From a checkpoint of a small mixture-of-experts model trained on Wikipedia.
Training: a variant of SOAP for the experts, 729M tokens, 5565 steps.
Below are experts of layer 3 (counted from 0) of a mixture-of-experts language model. Rows are named router (the router's row for the expert), gate (a neuron's input weights, with its number), up (a neuron's input weights, with its number), down (a neuron's output weights, with its number) and show model dimensions 0-191. Each number is 128 + 32 x the weight over its row's rms, rounded and kept within 0 to 255. Numbers have three digits each.
Before each expert's rows: "gets" lists some tokens that make up at least twice as much of what it gets as of all text; "raises" lists some tokens whose logits its average output raises strongly, later layers aside. This comes from a sample of Wikipedia text that the model never trained on. Tokens count by the router's weight.

# expert 32
gets: " ", " |\n", "|", ":", " by", " ("
raises: " ===\n\n", "===\n\n", "ila", "ip", "els", "lement"
router:103242104121098083102132121145158130098136102091106109166040126136065147103117114087154107098129114105080123147116112023105126163152077130135135077094086166148178100103166123110200105170127087119134143103117132173204112138169064118142099167112116093118118067124181113100150133143126115140133142139114155105139135051152129133122140115074110103104101158120175119134065141138160125192158148090092092140125155185111102098127151096169083152138126125089107148129131183124134191141087082099180142133138177121097129173143144155112143112202145149063126098147116128099138125140172111086
gate5:110131153147128158157116145131033041144164153134132171155140082089155105110123166150076148100130145119143140065086094135118102101048076143107114085138146138115133135188138161118089119074148094111115106113122158164115144128131110146149142139132072114170157119154102121148131229103140132193126185155126105206140122141098115159116091115083105134100148128123154124123112179097118159111104113172208071077124117146117089185116114152160169192065094145134092097119191118111144110128140126100055150166152158128124066132099095069143165102113109076172127174138123110157074128118112131160
up5:128121134106148086137135174116093179111152131106175099166169159110128124154101083112139157114146133135119120162160139116203118108194104117117089173106149136128099174106112113083142075096108140160127133141142151131091083109117121121097082124160183126157203114151114162129157121097095117104085027122173092055163109160105147130176159108112163131150134122124137137149084124132105083128166115191139172100143099056136096163132100165071142133122128089147094144183136120099140115117184162146083113094151124142136168149168124219093089133113171139128091067115176127043156114146228139176
down5:123120136088108114123133078142132107143132147178094060190188111194171125168147144128136098180105080176151102104196114038130185204128128135127134062094107113160127084143141137139131171091122125131090125147126228188125158132083126105125168153165181102095081115123119129114060100130123167191135072161103087172122159100172142115165074119121135174106130135111132182149081098098128098165125075107145133128123124105126081112096145138089153141129160161078147143103119160120144120099079154103168117079150184143133100115152095147139131182119104153097124143132054123071138144124130115086
gate6:140147177131119062156130119168087109125117139100134142157105111191104160131103109121127125137147135132165141218137121099116152110123176137149054114071187108063042089080116128077171106142152053075167133106127195145132146147164119155046133146138100125186077095095124168109168161150131163168123141090126102091116109119131154087142185100129215109129125147135109132122142162126150174151005101087172121171135147166110131140164102109125155128164145170098115140141102078126098123126142090129193133155152128139187111096100123110152113154140167083080130144116129138132132108159099151129
up6:135172130109116117140118073159062153115134136089180078131099180179109154101091084153193082059141117146126125192113119130129161113120147137131081074096123109078132088101132098070155076182144126125191114100117175134162108173136140138066080139096091111255121096130112139099160168100102151165120173110081139030106145117127129104106086076139152177101110126084161088130127154172145130130072123097191155155124108166134094091136121129147120100152102165121122113113111127163146145112071150079183130109185173132123119132168138147128108147156126092102151149166104157154139109132119113123
down6:140114154115147161143145118042158147135117094122111121123128091137112166193183130071127124132152116089153174117120090208130145159084200084160111121141165130167108164114090205167067105142120165095066134131131180101106086139132131160129142161175129125146136142165090090123106089116153188131094128157136128153148120157113155136157137128125166133105121102030132103140174146134096120056082187104144139153110092149115138103058130048099158158103209133113152131098126167102186111102181112190126112138144191115134138127098072107098146147152183144149151161138162139135161080083146130126
gate7:111141170142132117152125126137139122128131119096118099181099071148092136101118173150135141132113087120109194103128127102205112122108116129100161070098127185095117136000127091108124149103167091100098113130115102097132125057144167129177156135152108076141146080134109154112113167086074113148107083125091111062100120167126163060102126120139123152102118118127153126135107153132189128095115111112164091088162100136097196148175114112144109150035143116154111135109090169151116086105145102123148113110151148137145094216136150154132112175192149197123106069119152126159189184161088100160
up7:082172091124139154162146068123121142106150111125094091104074081138132167118125100110149144179129127115074171117070103115104097085122094098108115118144132121151141122138156126068188124125170080098127137098155058097130147139121106111114142128139050109153142077122084150098188142108092138185099066102123070157136197084104124141113119156103130140136122164217172123146132176103161174150146064148157183109145165096116067123093106141096109110090131140111125083098188153145150111141123118086209145151176133154168130140172188102104178118122134105134082105173051127067122145142077114131
down7:132144110162139090122154171143128119089162098120148125161070141132142172121150140142094197106154096148090117109075107139161181114167173117127117135132129134164120167126094210172111109097111238117114110140118100122134146095113115122143102104128059110160117199120115144153142063192158121137131118149086133108154114142078100123148197085179134116124092082227131128100134110107120195128106126155108125075128194136147102093126127165127102144162155204111160157055099126159150149154127064113138081155182122109076135159090110146146193166117121202149149141106115128113168160146100133098
gate8:105130123121113106121150168155078086123142155116159087089108131105095174073114067106116119073107111149128158116131098123113139154138109102145131129105149151117181101076132114087214099131140059129098125131200194209178123164162137103139064090108124118157092099114133036124137159157085152100158091108066148072136138103091178136110145147072098099136129143071097098127138157151125110124163078080144113171135136129120149125165099176148144124130125150113103059062043114133127133109074130112155150133168150133130123176130125083113161152158133085107046136098139127132090068164183099116
up8:099149093105131104146181054159119100105134086106146218118121091093176155067105147157153144077124127075109201128172194201132099092188137114130143175123141081137092106150123146121171083215131192128062101127114096083137122124099107142143138120091188098135139183125137131114070074109072116089131167086131145145079172139131139140203122136105119121118152105114148158111146112130138052105187157207137118113132162161113142101182190142151106183125163123115137118133170105127176130137156149093104105126098156106097135109092131118152135113098137144106144153133109087182140111122091114104
down8:122197137102118129126141106126131166163082075099037087081117170120066139070099129133124091173137087117171192110108160166145188190166163078127119170100151081183167137117159093185119117120157105104153107131033117141151116176082148096155132114105139121115160145164093200095082143143100134200091167115086142128105082097174149091101120085085097137109153080107129135097125105154116104164102152129135103179141130131101116144067142121125128153160178171128142128134166165151095168122096131144110151134120056149077113192178133139138122148119117079104116148147114166135086092113138097114
gate9:096131109133087119133090178155126122118130084142145072145133115171159155118117081112126147074102146115134125129158078092191103145158117133146116102138186146134106162144055122123217116122145095136164131124125095140137127000099143125140086098109137083147108130100094088142111071097168140092137060072120133122194104116112182116129089142159092097126141093093124088164055166095105153175102101081141112099139158161138140145191089103145164122134124116149128136147125094100084111082118118140148146127160210121152090184146102146092116100163138108111075048093137157157166182149126107138
up9:158096151116164107119129131063141164113142125189120137091108152164135123128098095119109087128126134142123114100074153169113102132162134130169115144129093111144163091093193091118123153060142080146141135117106168090123119136153091144126178147159046136087085102194096041110136152189172101154157148165146103127177100089143137152085223140107135167110103147062137184135214139112084142092131164145090172080121183127147095086075111109154149131110103167121100164084085146136089117133148099124140146151095094155105133035123118116160149131151096133091115172129169143088086132097133175092
down9:150118122151077180131050110037147090105135147128148142073135175166156130146167149148140123070091126124168149176132060120177172121113084147121151146109053184132120103070142116037137121091142131134143177121130143149176125160098127121139099131162126142132151112106082092130072143135130133075092139101080090122124092118127109119141112187085126151122120160091133111116129075135077132151117168104137139108062078180132076138117155161095188129079146215116155127117140125095166161148125105090165105156044142091183114104180151129154092174121126117144146153095113143139133116123164086199
gate10:118120128123175181151144131061141125125114122132110101138114095127121123150152059208112225134072111125114126098156128141085126157151125164098153161118093188124180198097122131082158150116136118111139111092083195134160128087173132115153136162141075084098097165109129046107093147210139091150125133149122133138165082146135119106164080179161111144146133121095094121137206121119186190128060108096133132131115159189143129154111129091152160180093121156139088127159159127110125145147148109134107065180127074106156127055134095051107106105128137176193109117136150134117164150142127103117
up10:115127127168146142159097150122198158123093164144112102177085138165121146161160107236145143098069110102101126116150117132090139134173137140124150080122137150134136161118133102090163120117133095137120117102146196131145146127202133073107131165185105084118136139104143107094095152166161100175119188132121126143137124159142118120165083169152115131117106162146073116144206120161138149136083153185147158080139149105158044138112151099191162136108095162110143102152160175122100143143199143112091105124183133112175091083154114026101120132100083153175095166141123148105104082164048137092
down10:124108120151199117173173126110114144128171125147097103119096063188110118141110044108139125121130205090129064116069144115149092145119140123139096134161120137162126113087134116130089096120137158199121116106143154139196169113093136077071123104164121114074155153097142169116133100106103075162170098115096121110098157121074119127154110145069141139097079085092109145160166119158119092135134137193060148087150128052146098180097149058099112183150090065107138109119113172157170213143104131109145145174194141141163115098120124152114141106097088153107122163142130136115090122107202118140
gate11:138133094108134080160082140087135087118158085138091127124139151129147116096112081120092199104169120094127143133129164148155111168115114193142147153092118144160116132119106103099093113168110060077111128115128152175117112083167115157113119148108120125086172133156106151143133151128126120145139137061134126111156127092116170117166049120036120097146169106160148154139162147154123135099116081039122089124109104197107119137200090158115164117128128154114163101122233083068162113154112090149096142175094128124195193091103142141111140120073115118112104113138085137117089245136124098164
up11:102178133088151114160112078127137116092090125089135087103093128147107132148123155129163148109101122186120119132154150126122118159148129190101134096141140136122141084115130180068087124184148153140093142113068226189168169101158109120137141160145116125087052105138101139169089122096132123148171165098129132126088161111114106104165137065134155150159115125092184127107141114150164107126106133050146041103119119168093132162079143118160139101116082133133127123028160132155157160143052117094077165121055140097133157175164182137122136151204157072081116126123149146144209139136130131125
down11:092163170127110131151131133146131093173116137120246187125114128162144126118130103172118240155131166135075113199125126165120173148104133149133119103136155111083085099134140150185074117103133073094193102121140139100090121095185102116151088166130101104108114127099125086113126202155157119109131135136162181126116063194132109152112077113146130084111074128115121125073118144125101141110123161132109130144147128123152168055082073183148152100102125111137145191194106165147104133083134129103149132130131132112098201130152165160156099195104131116164107087070120145184108096124103144115

# expert 8
gets: " ", "198", "197", "200", "0", "m"
raises: " vocals", "ious", "acher", "red", "ered", "using"
router:195159075139148102134145121134157169121097055097104175118157140181119079171144137144129075127123136148158173117141134165082143144150142095139137132171115086125124092173117151128131130122121178076142216112118038079109098122129123107130115175173099156112096129127083108193191115093059114102104148139090142067108141101180122107115186227167124139112120138137060159107126100063112096123186151135106178069143137150099074103115125110100062054125096140106125148132136123132167136128129142149152149096132144165081149072128079112080132162140100174107131161149149109131118100131145166106
gate5:132105149148149088138173130077104174095126147112118120157098101093104144154120153148084195091131146137121158096182094144095079106140128100094162088148163085124098100111093146118140121082186148076028110096139129137110136149131176108149161086086170122103131152251142046118109104137149158094151098126161132111138138119134116086114137157124074110130162121128175109142130106137121107093155117111088116153103170112148135091142163085137129139156076123117134188103088109099139104131145082094166224133125127135141162129195098216195153094129093116154132110177170186156099172093104122160
up5:134183138185135152124110123124133129108112110114145133137150106159116160125127100157155127103147143102174176191126097083050151198101154113098054136094143144146122116147079152111118141112127143152100121137101184102054094129151147141139092119162107129148140122160145210152074085121143154167172101108090153068158113113105106168146126115132100150138125087098153087140125114145135114079128132140128220131160154075119138102136112093110143051174157121128087099125072146084071085095122223128172176196119119140165144144123135157072114147096103092131149116090129137135116060115053200171
down5:153118149148171097120130140107077102097134156126144188105101090117170184055158150102119144118128144109117109146133170083161089135151139136108121149124163146143099119102087111076158127147128118157134058111150063142148158218130154116112121139132105179161154116115139185118084132144132070140128135155120163149136092109113106129122113112128119164053096124052125133074105054123097155100126134108160128127088156164124131164133169201148107082158122153116111107080149114149130186115166177097123164187102187112112157104045074095171147037140178114160118107150121142194075089113097157075
gate6:077121159148117115139123146121087097168150125171167094167084086129186165082101125171102178146139159091067186133153122115146097108124070185123120155058182177134118132113135101074115090137130105089135071150098177186073103119133121170107081098137126066140104120166103079076100148125146175146122156136103081163147098120099196134169131159079133102185194108128124161167123116095104106095103075136146090132190136114089152104156136173142154115122108171137085167124129063075110106081142097089147105138105177073125105191165112119179145112158155123170127092106128112120126157161116126163
up6:134122101004096153131123141152136155136157141160138143126133178139145143135135149091138177137087098071098133156098163111150141099075138099131121084137117158185145098137132062128149091061164126112105133101154142119116054078093117146168149087120099148152114203159117127112088186114091138120111152172119121105157108127101185102079136166080137086105126086092128086064117070121131174120116148100114130173080143080149140152208056135082117194088129129096199147066155110179122128163118118136125096117106150107152100127141100138088136136070120101155114108175128163087134174157098149163
down6:143113122082159145120141169096102118130113106132152121070124105079077128131129144107110091094100104148101068051117128115088200124131136124109113133126138142169144190107062187146176100099116076124069073098049154119095090172110145166086186140098119099097182101062109169108118152124121121162188165121129108133140145131093127117085148170146141148106165129088129132139138117185106136150099154041194092127157123082113131150120076125105128113120165159169151083114182106132120135136084095117143135139090158138166106162125125184077173151140121137109146149120107102170128170117100170010
gate7:059121159162093093147136143109118085175162138159163111164085120112155152074086142122126129135115120073072188130158131121156087101119072161112154141060175165098092139093172121091150064136146091096123081138106197172123122156134129149086108097110136076099114155171090093086104161167140154173156151150099080158168107145074166121135109169074136095164173078113153159159122138131135160076081079090130117142208144159117158113176124179126153136092078134141104156137177093104097071074148092138116118152105176072118134160118144127181164110161144135168149105114179141110103135163135118182
up7:136138149091097149131138181162101124082113181177098083128161138081155116104117176127088148120165146117131075187149088110109154122092114124081132088171149108115120141101089131143152106170124112138171078118125104164125082153047116188210114093142119101111061113146074125121104106066128117117122098130107090145141099133113105175133118147123112126126098150134100188155074157139113130108129121184162068175088115158090156172133086153158181102125039166108134133153161145148153168149106094112109077063152146116157058084177060152109125086129209112084140153085150116096124120140142131180
down7:088130174093145122127158106134182157121140135065148108132119111095139101106107143157130100120135103125140090103186136113195139109132129124126113005122123089148088160131095130101121051096116144092157147134157152105129135176127164144086064130150130167055123107185142100086131153104163154159151116160102111149150101131085186135114152160140178156148139140077128105151140119087097133068097163087100113156151126058137148122192107212096126117147164144120131160116169166114099089098153135161102140151084143078088134121082175086101150080119141191113127091173191111055159164091133117186
gate8:119065123118117131126132112126160167157169088103078102090125129116149136136098146107065135158098137127132118117083111137156088123086125149071094093090105144157153126112110156132138146136059194093093144133152121153157079129173157093142130109112109127102137143167120195157118062096112131090092064147161074131100106117068103114197108180198083120154112159098142151156116090115122162150161080119136124135135150095157063118163198199100156118083131125147098058086134143152145091122130066129142126123065142098108087179167165145114143083135188066079160128169140081118114196103100084119
up8:112154144146147129107091160116190159092183152115156151104142136114086130134127133155130126183123075175156139122155130088170139161151124153079060086144180141173114156075180146115182099101102075107101147146139124123113114131168104161134193118117128121175119144125207156111147130196082154138123067133156136102137092125107166129179129130115137124175098194135140115124133255147144073146146128090171151174108103131077140159174114094142125106112177102148149109157146121173113135155134103133120061118147137096191145170138161124132141075107112115126246146096108145103082160107088111161
down8:082158143129078094124076126072092149207158169113126154170147208152176156183164126165124106121103143123178154209146062152153121116107149156131088103127188112140159114151125156172105161110127191156119124164144140115123139105141131089042184122119114112153125093164157144130089121137117142123126151132125084121146094131088163138104079144088137085128095133103124146164112098107146162124084107167120167180113120107149200155102117097153101099118180151173121108133118139107122078112123123176104084125126173140156065160147080115098050065133093122091124097090126123191115082164047171139
gate9:075135152137116089156121125115106117114158126127164103169101086144158169044104155084115075150110134076101156178144119139211105141122100181130141090082159165104088173118122108112123073110164026126101073120145155146132102142150139177091091133121167079163109144185111098091099114150179179139153136159124054137136099168112165114127094164100139101175170075091151146141173130126142113144123060110127096130167103154106177093139134172150149163111109151140087159138143113109125105096180089105168106128092141067135178141131095130176137159197167091139143135078155174133118177184100139145
up9:128168150113103118084155145132122074068117131120156163136131136077130138118112116126116070125184117106107102118168142136112102169100115163100140130120088121142172144151162114117126127191160142135175145117131089158114117136101143149108105144091139086120131177110134142133164158082092108102119146113218137112220118143133131092145117125099121170155139119106178098149019232105120172090123126099178132130083135161050116130143144127116125016066169124142143102125174134154147101132160213193120113083095088144103103114145108178102096054096165106126082151142157096131138124135098149158
down9:135047120124119110157107101110196088117158093163086097180131114133142118099160090171116117153124094152140158094093164114172075131171108085143128135136107152127107112114161119169174172159127087100084115135135113165105155139123141180132159138121151139106149165090179105146139119142109111132165119078168137189139146104131208130097132165142144153090146163097143163108066160161145104213050114099143182186147152122125147131146148144151072151120168087168160155076189152167122114118147105186133192031158154161105126167149132146130092128131091108081134111154185143160153093091170128059
gate10:080112152163089075139106165134092089179160137155179113188102115132176139090105130132107114142117130090077184126166102144146085078115063178135109145070166177130123149139151092096115048133128084101106064143084153177126071103143110170122099095118135082126102141177109097093099139151144158156151135151086083202116111137071189111114103147096116093173161108098117188168138121124109158076075079102168087112156126156151161131156122181162156183068104138139102165130122082082095072090144099101159115130081162080114109112116113118145142105160174111135144088103126133110114170156129129172
up10:121116123062097120089100112188103135134147081104108075101130106130123108120130123117163157077186153118103094172125084101134097121136135151048192145164122134083137104122140153140119115114121117149088154123133157133186178134165148122123106093121135124026140145118137162143115134148157115126173172121072112156068099158189131160149112105087140159127139096173103152099156080110154169152132132083092115153130138145148100158115101115137156145147067126188117131155173089001053150152117079131141178136159187130135173051116199128172104117117113150137122106116082103058085107120117114133
down10:069179146051124120132143107152130082177116146121115117130101094118162120149125077149130157138136158084100108119103095147099140146188187136101145168139155129178112131071101091100062186092145087112190151160159153129156097146078086139108123130127207094137180101148089145136113125112158148143108075142116059196147125093128124126123052126097104086128112132192148134110146130118126133092060079178142125124075217111101127145102104148144111117118053119134129174101149092092146140118150196120087140134113124145140152174138122156106124145137135076079109101087197152106089066132148163178
gate11:099162163139109108124092111119129068119147116155066082128106136144147122111130056163112101085167108042118121108136113088133181155156113154068196065151180114149083093126144147102133113136067121144122146149179172139075110077160104137077113200076146095110128135097136214107110166107145103113068154135137109102159112076138119217091081127099141154148067073135117160103100127133137156143090106128174129129105151082098108127103077122161125083182128110153100037108078134113120133136137119158119102097171158127098146156137098111116154119188178139176125144161155143150166115171112150140
up11:126090104076182146095125131040124083143089143126079142108078095073136108131157192119186098188140159099081140118111091136103128149118172134113119141117125092157131096091124117106118159099080115188139134138121118104073131106089105142176167194148148147118122129160125179119120198161146133173138160134155119127118096150094119117195128156132129120126121115195185088091121139102121128129159115095189177144142166097096134111141092155134136178196143172148145137089113121110081069158155125100143189146081089133135119071072107182190124155101171157083153174095122060131124199124117103178
down11:161130169170114154112130113077112114089078146109123162124109177194126129112168115161123111184141118144155130151139116165107145128076095153120130149120150105079157145112129075116096163178124132081217133120084072139119178125162140123130093091128120115141167167162101136143156165166130138144118056143141099167110121136115110132127097125153184168093196089068132124132109108129156121164220101199162097121112102138119125025070158158148102133109123112102113163151119129121090160125200113184186167121135079087163164166109178162140137110139157098019156149117131131116128159088138090115

# expert 5
gets: " ", "'s", " |\n\n", " |\n", "4", "'"
raises: "arks", "ears", "ells", " leave", " drums"
router:170138102116146122157138136117149139083064108119123134141163123141115101133113113157157102137106134102155215140164108142060143148112134130144012140168103098141146101138127154107132092113232139100126195031128110146132114113105113115132127198194124126146123126135100086199136160155047105123116140124167159121206151124218068070099135213141144130149153115148092114137086171155094142158163148118140184066158111145125098134108122134125069140131111103114096153158124156186158111113113184120137140144162127160083141120122132114113061121159109131123075161127138110142119137150151127129
gate5:112102123130087117122097160139113112137126157153132143117150134158180131113146151192067185071158148151098102142135084136133094080165130131207036124116110082143149152107156077106101138206151158082145152122094130240109100170128130165199136080139089116100133139143174156116158177141110148113070140112131158151136117162116091117086082150133116176158135132109136149140085209121150139106149099080115102141091070169108137176110068152124155213136095131096161161143158096100158109163144132201132054139119115088116154117157169142139124111080154128128113118110146110107136105146133181093
up5:156144132139159115162176180127096154112108131125147082153114191114127203126177119119111161141112088120133120077124125094153135154127146161165142124130133161173225083146123128137119094080126142157177160136138138101164145118112106119086083147041172161144134180126113093129102046090170152140133144105160166114113115132160158148144204128081107145134143119123135143177104091199184110128085155148157097131132126169114175078094098142160091083177066085156119108173140176158130126126116160138117093083101181154136150121145079159098117107173197191129104133115088130141212189149154120126
down5:164101124165145174169182147156146096097079114124158083152128179065170095126170161055127132184087148083132126081121155083072084169139098165150113104099133134044073118121157148107118122077145133108104106115139144081135160101120146095161101156147113141097140115101152120113178147136104102127082098117107171130168096109190116151127124088145161147115110102137135109141131123163151091148074117088107112119117126131160090186135196143175096149100105106198154047142089097151125135093133134150188094105037181094127112118131072112123144085141046114121130151134152144142215091133115151131
gate6:163114130082140078128147177175075129151124061125112094148147129167152147093137111170165132059115138189161106168124143162160185079069127118140137133116115102103117161128169098125124106134123128134130134126075149129157082127089138125212109099080178133143130096086174117104154199155112108168158170072133163118112156129139126130119150150133132119108091146120116103106081122059156136066129154133199111152158137058137113069138180115171092103097038126115154178148128138088177135139124138146131162127128141166087134129191114135171145112213188168183143093123158158064142127097128094165
up6:131127179106106196159144134097133138153130139075133148154078111153137112165086182121117131119092142113112083134142116181156174152079106155076124133134107115119164147098060133126139161150085173187121071100100115129127115205115175124184215186090140090160124134118163103131102087133160122145049132151158134150084118106155122071213183178152096141161136168150170110094123076157127092129114132158115175087198134146108175079161098180164132102125060119126124151151146160138118179134132155089127194152156091139096121095119111099135141125173142121100103145136169072171102126118125083154
down6:120114171131150063124093168134113143148152177139111167109059134147152105076161134138101079121023160153118116157100138181166155109134092127136131168172153092126088110123081132183091147079098110160116184139114121118084151189100112078150158082110158065105171143132180147162108163167168164098151153130098156113153168122141127104153143138166168181147124151143137119144140138058165130154106185131145118111112156107113098189155143130152179145123148160101100077170144119136175167186082093090072062127169122090148099131156166086111145086171085125174137145155177144178097154155153140095
gate7:072121157132096115148156179149118102162162159154201090161093081104170138085106158131140132102122139089076169132152114121146076071127072169128141126092161159120099143101151096104135075158123095103154072137103158174090111117134126170114110084132129066152110140148094073087087146148138174144172144161089113121146096172073184140142106177077119100187176094106125175174113138118117164054074058099156093134162125153130162110151139161165169108094123146157077145114134075076098080069117090075139133133091157072138122164156119120147161092171152093133133101092136123101122138189123134168
up7:136081090088102092130134137162221191137082138159054099125124175164169092060146149128186098087130094126146112133107121104092121122085103146067133140129172160038143118138110098094203131165145142086096084117185124146121136095095161099181079164106080128127116119111094140129134157170180141091143095096122103143158151128117115086134121181120195128131117081156143170085128120107136133180107142093187088115161180126096132128165156104129152094142161079117168145098126154165120173133181103114163164167167159155136145147138085084178138092135109178080098150173085099126121094098108113144
down7:074101139150089061144116189154053135158143098119097142097059087061163148115141133084106085141147167108152095138173093128153117161183137173121128143123137154170137128135097192077164133134118143118103105161153125132098123148173175147104092139165192100165110104205132145112086179141145125123141218193124100099108136117114162137163146132168143096109181150095135134136157123153097116121091159103124095168204176094101109164161232094145117115202168126116125166099110156095129112148147127152105125097105134129151148083158069131153129084144099083094132122105200130110117148171132124137
gate8:110133163150144136141081139100098166148098172102129123185112138146082086168116105104112160142058100137138119107086134141133076130089118108118129013113119110132105096100150107119127110111154057119195120087137157169126095140134069090061129163134123111147100099191163154104114114102164167160179173112163113150089123118155109158140119101139126160151132116191129151139167166127147026103115117092136088108144129103073114112073087140225094136173117185160120157090077158196127109089156155091105093148158140161086147117158155112135109132094064159160159134172139127139070154142107120130
up8:119143142138104121101106168166105127121143105144090101101100210126152116145140113159143100122065142167133131143180088086134121102073098124101104104122099076164126143134110157104076114120102159203140112163153139133149131184105177131112176079147070127174116119203135117129083082097111103111145076171200134152100104116112116136148150161136125094096108186133139133185119038162077096194139133197074089099123099115133118169082112178177107159137134142146138124173122131158124186116110105123133109142136107136171106151099136049182174085160140180108119078183130067158150135126143070142
down8:105146127137108148092107154142091067149141152149086144077085176078066143157110083117113186177103129174148091122138166086128150082152047158136153106149109199118168121043137102154122139094133130167103114098157143090100169104137108140136124088118079194094116133132134171161141119166126147168180106192118143109117098151110093107076071133149174169153139157146124118086144102140101105129105158089116102120094114102151149190151102100111185128099139100122145142115106114141126198095181170118072146129090069140133181153146049186098105109124143072138142158191160128171112154168135123169
gate9:057115139167096095135129149136076103166194163181168099191086110146176142079124153114116119113130141074068175107164106120158094080141068182146162145078159175147118142083127091114138066136110105089117059148096178159083108138122144178125119091123153062160125129164113080088099153143135177162164141158104090164143116128080179141134099188078138097168173113098123163174134134107121164084084075108126096119164143128118155126152122160177160132056109155149085164088112086080099079094151084125124130134088163094124146137148116134180143109167129107138139094100151124099102125181123122157
up9:153138103141171146081182103134144113123126133112130153128099111135101130163068130026081128085125104124125124133170157125112128127117131132090130168180137135136111131146176123134148083082116096114159120158155138085134081102116158170116142108103145119116112139116097163095146151117110123132126115061145123128114125099154110048114169076112118184159102149117210192133161166093121099115151149138165145123122111123083175239140186073125123171190152138135093092086076083109078172071157074169108145128080130138136112137142158151193183103127129143095122188156187064122159175096138133189
down9:124134129101132105174117089083090148124111145138163167112108137104109061121121122110117159120108118160129161172114094170083179102222177145130084087080140173145149151082077129116139184098130044126143119135165122149106162130135138153159116104120142163086107142149174137115115193109116138102177154255130150203113156126157141138055060104093194119116131137122146115134167124140122117146143163134177106143089145129122187125175087153083101149136088086125172149110132137124113113112158125084147166111116129127128091163113176191153083075070085147136122109078131127152090057108147110122
gate10:145111114102140153132126160134156103151133148159122131182139094131114102132136095173001116112141181150123080156124117116186107126106089125163131082122114143100076092142102125114100110123121118073128061080081191139054049155088122128168126121107186159105137121106103152123119162093123124131086161106154090094188120170136108194138013112132118111108125199112095087167128141104124141144160111106125059150136122158131179166159134120151167141112114141140070181122064154145102087140111123134149090152081128100168156145122139127142092110097161148059099134058124099161104144152093132119
up10:127112109089128145094177127132116180127143070141093117062138164179095163124127166120114172127129108128153127108113181079120125065079110121126115119107108122182093112104101164114186141132156179142084139137102092109146142150149088182101110077116090101152120112125171116164167121150162099090155088123125111139101073080113157066183164141141123155137090114182101144186147199151160148084094143157132189122150145157223141078068111141129142189118127130151130144147041152171135128164070102064119114146143156105126126111134208117091110080175128067129163117125103123089081147117166105137
down10:136131129192174126126107130129131177094154110129156039140126100124081192140142117170126126151154160196122116163175240146150130126150104108132111086135112108114104185090133082108134063111125067173173163120107166114082129119072068135130152134127130150149140090127067161133046151110142176129091167214121147087100136160145098147125092126108138111119104107111156107108138111090073101142165085184129124133139131088131158125144152191102143105149187112120127132121138215192197178166145132113155102153084089136103154116194080159127123103126158122125113108129094109128152086116109124129
gate11:149056155139130111102086117182094157164164156122079128114166100134131130134075154110117126205173105160100135114194085146124127202134111094167167139103157169100169104083189160100168154091074132148164148156109129103071180170155151125095111089133149065103125130145134143149067114124130100175142145189106113164120121121173079151169067135099072087155094077070150129165159101157129098150127105158096060172134122153146169119093123148082148148125156137124167144118181119135129118116123172136083075145145184088114091119151127195140101153139172196161158153130109167126127101086109147097
up11:131089136112116095112030182162148120162143133087102159142134177154209167126137114148141112114167130149099136157138122133104127143150152141126124073108070138126123076121128067137072141165158146102150128146141161166160165181153101138165062048101168091100157099133066079114128116148157121097109160153146153126155131180128150206069155157114135115133133117125126059109142230213101122110140131127167110136151136105132131148185128098117140090098102111124150098066081134128168134152195174047127103093133088151131104040115098138128131138121119142108074090143101108146123126128103120106
down11:102130136111104149104094091147117137079103091152135159111168129102108108121127152111118142109167172128036098147132103112122145076091193121136131129158089070166086109070088118134141171160141131120147119132140114092129136151132105148103096111118065194125114152141211171131030124120142143118075160128131100169138141141134112163099129134112109163197055193128139162098146128158086173061085081114175094116083110155112134140082135190114062101111091072131143104138113101142206123147120180139113119093174143168134105053128169171087138132131102136176148119177195126109131111162124147112